Experts of a small language model.
Size: 12 layers, width 224, vocabulary 32000, 72.8M parameters.
Experts: 48 experts in each of 11 layers, a sigmoid router, a shared expert of 192 neurons.
Below are experts of layer 8 (counted from 0) of a mixture-of-experts language model. Rows are named router (the router's row for the expert), gate (a neuron's input weights, with its number), up (a neuron's input weights, with its number) and show model dimensions 0-223. Each number is 128 + 32 x the weight over its row's rms, rounded and kept within 0 to 255. Numbers have three digits each.
Before each expert's rows: a language model's description of what the expert responds to. This comes from a sample of Wikipedia text that the model never trained on.

# expert 36
It responds to: Raw byte pieces of Chinese and other non-Latin characters, plus commas and opening parentheses in tables, and mid-word pieces like en, i.
router:106077126156133114165135115192113093082082143103075077149119141141131103134099125093115075085118183149139110104154103130158107111157135140161067220174208171073052138172176128106090118141117114112113108101164075197046116129117157131069112130101139137188104096207139149159157121163088173155090135143121185130123167133103131134091112106114131122097123141124123165139154106124082152165110052157154115102080086137149123102151108154140090157059140124098152217165116178122107141097126137149081122127172114134107147114125114126180142115148143143163124133065130131090152161101106153100132107141140115150120109134133098126172125078152131151097071085075084087144178132127169205149155
gate1:178094081131098123126118087086134095136115142119131110118164107169124149157076159195167139110163146116136143118148123127091085120178152176185128128091196091104140163130148157106156126127126097139170065076123148099124161090121095172128112107140100150131081112211088146104082152144063081164170139160175164175090144100124117190134102158119117080072126145175162136164060159148098185144166149104155117125130153139150138158163082139114107072156092200125154128141109180106172191119148114163142117077186168107188079096140117190162157069110180110179164070148114124132136123132200154132158114164102120088102075156134175094134140088100110159162092112109144100102130109131117158155134
up1:114106142182095163193120107070179153115109116075111167141142081180104112102196059096086123155133131163100130185144116048175155175144150178074133060146046144148114123118069135198136149089069124116141100141114113109130118108100128123158169126160112087119164096106156123126047140093128125084135068086106154117135079136164102078165106148118162153103134136160107149138147114128123104122077147117111117171150152179155168165150166127141141150160147078171128126144145115163172079164106131121092102178097124122095140129142131086141077105168137134138111163149103135162123169152119099146100129073076094162163129094133088149102108088184160108071081135219104062138127107159137152112116
gate2:141109084130059088088138146155146143168170126153132167137151089090187114143137150141123102122192103137175112145185193121108096141115132086134112138144134132149126078085127203078143102114124138149133108123115142108070101137080152092136137159098153187149146043127160184097117138072075111154163154201056144170102129112125083079127144142169076108108127106122159123125147107168131057128112128150133131157092116145195136069106182180146160087127143102126116109131131112071186170114137084176072141143115142100121143145101107152099124126097189158111133134086152108085136103096176150201096127104136057163145154172112092085096135153118145161160180106081074112145092085070163122107132
up2:136138081122098105068138148153126124158140117163142159123140083118148135155141151115107107113173104143166114132183166101117083152097160085156112150105096117139143113075119200090128115107115152140110130132140147107080115099123158083142159148131134175164153035095157181074127148100087103139153166209084153127087137131119088078131136154165052096107116127155161123151152118152121079123082092147142139114053126131165131061088213187145168101132119105113113142118133095069166173121113107186102151156112142088134118161080119138103105130109177168099134128082162108086112079058177149201125121104111051186152139128108115082104151172115123177147170144070083107168101078090150133101128
gate3:062175103183113056089112157105149113163113098161096131101127136113185090149128173074184083138170110168075134060153203123111105153132113164121092161106127139084162119128194124182088144178108152123089115168133140137134105158109103172154208135049151118147111087156125166095139111212212140080112054084064109074153128104126105161140153104112153142144165142173112113174159079130145101130098098127118161128131164115114124163128127166183123133118144143128101083120109135135168101103134116118122129127159172128111091089085133124120089122139136118111141176109113150097149069119103178136123107087148176120153120123157106153062138136157096142128049133123195160137125177167107145079092
up3:097115105225134112111126196168177061151141060093095105150158144107167108162124144077103110148149113173138109075153120118088094105126092135105087155110127165121166169079155203115128131120123142113075188175105087165163098110143092096086136120115148130129085082119127146111145116180120118141121105154079195142105206165099123095155145125147164130189132082163137132142081157117137186195114089186142168112103166124121132110159163112149112126113173155157106202134143185132127169174119098114160137093113180063126141154106120119175180083085121115150126080069106135116126089095129130125116135108103199132164106148093114120128153105132091138172086111117154149184193148167161118178138
gate4:173139073122204086087088169094109137173086152119135077079149128117128172143118123165117126177160102121132127093067172167089083162130129113156116077083108091036112096130157146109120129116129105166103117112146118059102090130124056146199162090121152112113151128065110168062117070140097186107128148161089148135093132184077133127101055126125142110152135078113109134136104140121155083150131126128122096092100105158109169103110141115101118116074114114122105147146213126056148132156099075141132183163152152129108139115124132094102113134120132169133150144106098118110140173144163132174168047089043132110127161124095089099126125136123074146154192170144146099136150157087133126202149
up4:097104184148046163169164110171142101075132103153130123190120153119090045091157123124141113096105155139155096180174094116149177106111116163122169151161137168198128143110119108135197128129129141078158159148110124189131145168151163104063121151115087149142106131163162103153131220094170066149127123106161105091118122073187131146189189128162120170095135161150147135130140137140104163088138134108136129178186139089144094150114134098132143122197104142141132119074050120202120113104159172110141073123069114144149139110146129137124139103152132084137102095120151137134095099138110111091088215109194118155109099114160173141130150108120187120129060086134139136154108097154130130066115

# expert 43
It responds to: Pipes between mid-row table cells and dashes in dated lists, as in sports results, launches and election tables.
router:136097119134130142150067091229166084079109162143084132077130158122095101102110143168077139122137139177110141150118124142154147060118103122144105178129142149093036118173166110132122123133102108132125111178184117234039136145177145123066105136099106161165117097182160138150147174145136129157128182132135193133144173127201130146109100151127125169109119120105109181161161133106111150168128127163180069102128106144158110087128097181121067071138185107104151131158129106114135110120181121181096136103153146102083151137129117167155110122131137105145120161118163139138112108183138146091093163167148150081150168093103194130130173108123131152130154069080120083124170163140159143067165
gate0:139145197184126134088130090130090101152123149144138079152107118057120178157115135126063173052091132162082150140152096106100131124114142146143139118100133115170137172178070143181172109120120166177061097131147091123145173108153122091155126103102144131129092180086112107164123124113101161148144087132094147121101121190105097140097075165148141082152133071162128145107113147072147156140130091107090145100142144158096079084144190150145153154143109118205103150090096164150111127083126076098153110166107090141130054129106140130137068130088082112159131100099128078158158117069063145150046146178159135147136136133159141166180092098189122090081103130197163101112095126159095149105089
up0:143133163170116140087148091115062071167138122175125059142106130074119194184118141126087175072118135131073149159138147153132139168138147186142110128064113131171124163145076131159183121099111141129036128122165106142125188102154144111150129101102150104109088167070132131142126109110115157144166071125114167146127085203112133112121076141128151063129147085153124164113115118079137133149110091111126131117125167171099077079098185151161178199145141071190097128114127130120126133101161065133151120138113087152154055130105127123132066128124075129141131108094103120150157126089093127127075131163154109143120160132168108145162126115203125061066096143198141114145105134174076142107073
gate1:095171131176157130149112124150108137121142162107150166150111128153092164148074137169111201106137148162137106144135106134095120039075074133139138160116175113077071121153139122099168146175069108131150098104132123138104162119184130137137186165149105109154097051091057155171095133195136135102159127178180155108174155163110130130172126142146169078171059142147150126133100149143149117137082130127087101111097139103132153106083129099113110173102074074141122136153104133130086125164164080181071115135142112177144188135144187157179179134136112163125146121114112114124157135135093170177085085065159162111086138062182107120163130130134106092143095189079064120093134090102170098157144
up1:115068146060112141084161153121147111111121109148128105120136134102152100125184115096124069181096135128119131107170128112161148197148173128170109101128083156148189162095117138168109110097156162121109156185123140146120054145083138127108104078121136170108166180135174111088180165083143127155074105057060080174116125115153093130092152170087090171076165128100128142120166120120124147088165121140152159127169137149148094190172142146114139119166127135103167127100135128134146110066095155085155128129115139077109109100134072105109081083135158106142102104141143135111107142150159115062170188213094092135163097176075113145129099107134147198130188105185186139127104185164072176125117
gate2:134103167143143146106095157148141113118177190125111128118140059127116106115122148190099112120147125086079154073094102120144140126140099138131158120161147127104091184100126108121114119150146190155194169160176121139114142141095134103127126112086055146105105113148167145132148184089183133147144164154203136181188133113152163157154080153134160109116166135105128154149136129136084151111149118048119108120126101148092187146118104155165097166127069106106175089146199141173152112082098079115174109124085177114173125125137045149106099072096109135200118139115122172170120113188136125071122098185104157074161108035076161131157098103122162154114124115188077133114117061112152146130136
up2:111134122124118146136107147120140117125179148115119120103103079166179086118131178153135105100203156115152173114096125133159139104165145139136123127166066126137084094097119118137125121101158198125171153146189151145128162155136135078116066128096104156097087142104161132130125213079159124105159195125208138167166164109119113137119076125132192121090158112104138121148177074163084154133158103038159133129137098176069157091082131129168079133114105108149164077149176120131159097090118090111158114117083170166172092131104055135118071119108108119197092110087137109193117116145145110101098116145083177081156136083088157084133099101137152125118118103198070106129130046095131118122124
gate3:112115124170154156109114112139189173143138135123102157133131123133140116155177095151104107109168130143074096110158191170125120129106115114148120163104135113191127137146137222106140139185120129149133127163140100139080126064139138098145157119074063185119098190084128146129161078107144139216152148135078198127128096187112167137138146132081129094118111105082095102138125161085153125152206116127086141150177148118123110117144112200108192112150079117141061169108111120054109128172119100100132138143127127086154100133109117104102145118165078081076089110093102150118161123034115184171143121136120167137119130133102169095146130150141210165113106177065146110100167104176127070108093
up3:150139124087107115146114126102110121097126145118135107105136116126137140113089160122183169110104120082186157137065048109140129122159123133113162094138100170093162140111092056129130125086136152147141124118130163109166093153126143183125052124168138079152170061152157127106124173135118108002095142162171068086118167033146090123128086127154147174142126130160172169096091098174139172101054120133141111137106108153113135131126102073134070161103173145139180105164139138196153109075123114123119148119157149152140156138132142139170125154104147170181146160157146110128132136212138096073125104093128111123135111094134086182111130079094079104179146095177094151173067153109132179163149

# expert 4
It responds to: Commas, including number-plus-comma tokens, after dates, names, places and list items, before and, which, but, or a following name.
router:113110129121103087166132098087111152041083119117093106193098104141154086130107102117066133074112119184102093111151093127115137092113139130142072132134229175135103153155136150127137153123141120162060101169171068212113121145145130159032131161088089139135100158189093145152152114080132174156120110092131114167146159089199125119104133183144143147113117132113089095158166173069100133114123089141173091133106097128167107094151150152126090112087169141097153119149091150145142130137195150139143125122119156171060160124161143109180149121141113157149063114122124124108160111129100132107092106096100173102154157109053129126150107093138133118082057073071080141110167114122153170101169
gate0:131155133128116115173114091100159135151189151114117112138139125114102199092179070080140113123125122111115091153159088090157078154160095156206136141073130058132166155165061095137168113113146087140151102166169138164171093077192130128100139061156130164122166147131188132153170163151108181187171120158194083117130113112138163131091137120139144139109090116120142120145152081057058110147105183155121108061127117116131100142118144104137156177138069200047130117136121148148094093099145121140117133123114147143132128151133140133188120128076133088164103094140101117123143200103141117137172089115115121118073083148123122151109040106133101083147052178114144143128109124128176147132072
up0:095098142137148158098132166153134134145079113128139156086111136144166072177080196184123164114125122113132151110074184167081148101117150126074093119190144199121086097129187164126073125169092161134131130123061129079066146178056109122144113195099164060127087111111077134098088106127122070068107159107055176135101120153122120124141110136107097107131161139132102149134077158182191144094144096093116150154116125148112141099117113156104101084108179061204119153133133092104179133151086136118130126132139103093091095120116116164050132106143126164093162126099153129142116091181080134136087149119150114156175146107123144106110208154129157168123189109150124148124172132140094132103175
gate1:137125102121161095108123124137158148127117162152156115076131168146153107113029122117127122095127119095106124150147121075170130141100106132166088150128135184143150126151173198108172120073153213130139135131152134128142154133112117121144161115158226175094150067174158070100125088120136111092141180118155111133117114128090106172099141201143167171173177156136143134166105129143054092097063145089115147115133120095099105111133138141127116152106131128098092126173152125113110165179121168038169145093121067088126109154061123207142191148102140159163169096170175150140092107134116143115139128151117076211126163115156169203145140150129119146188142119097075158161133157087112144144146
up1:108115144149091127108139137133119092154133101114091170110171104103106125166219157134097123166151178153103100115096139198098130103127113129087182088122109054087108113074089074124089151195105081121138114136122132110131115122154117136158096164113036105157091149084108114144143161141130136158135087135105188126126125127120150120165096076132097098094064084083126102096111112137182144156189118180143111115154133132169119117126095088090141122126115115146134149137127136106185072073115085219069123140168194171147120097158119078121052103150125111095087148126078132136144152148144114147159148121167189049105081128136110090124121117140134106075116143135200091098124121197160109077073
gate2:144089176129107124094138114060186122122125081114147128132121113125139094147139168172164145073157166142166194133166113119101133185075140169134144120141128185190185111127059165107141124074113176101105153145079117143161091148136093162111135128127084170156132156179165153077134086085133120086195153106132144113137154119106139162121107119110131134153158187144044159115172082104110095096140110109191138067173071123113100178082171139103136112119100100115019132169125114122135151179117079106174105108093107179141129164115122080144149131159132131157106137150163215148111084132139145095172121101172179132112133140103113182132138110158105166177108135120135080157146112104136188151073
up2:124113148115100140103099112071197151124103078145154100158111127122131104135131160127139098094135156152171181140170104103106149169058140128123126122135131213172160129167044149095133124096121136117103121167108127176170102136132096151103180176118099144150133161171161189071139065131120142112196131128123138116142131113112121124122134144135172160127169178149066109128151100105135114110141128116167112036150106121143072159092154128117143121102125112110044130178116139127138191204105107118138128116060108181114162168157161092159161134147104110140100134116170169163103076135173165097178165133160168163142148163133078151111139152155055170172089149088091057152129133095191194167110
gate3:134147061132161148058206094102134102155087086132168155119134067160133146161130138178128146142172114088140163147154140126122132141074136062169105083161169113152126140033085083076144094152119156125168108171122173104141134140117087151143136113140147204147139029154119121121120157132106150117109095126134117162164179145105180104134159123095113082163084097188109138109148173150144080100149184082129117108167118093184180167127122109051142132124118168095119136139112132090099106104088168120052150047167130108106152140116134157107054081088153142101124068176125165107138146124156149107124124200105089115129090136123125154163136095123136156100164121117104143113120142121087171096081
up3:137088169161114107191099150157123121119151167111072134089121180093145081129104132085144123125143145157108097113082145167174107115167088210118164171120081163102132121199177168192110145128142095124136158102160114138100141151138169111161128143159089068135127189114136133140126122128158095136155194145117123105089075104088105177104128117136126167087154175099154148171086079102089136131127103170118142163107160174080082134133135134184117085113172099154117098144146082113168169167126076133168136190093124162149100127136107114155197194165110106133138187061102126184097114130090119166115121039162152118133140092168142094090120159133132094168083157158157115135188154147192079151157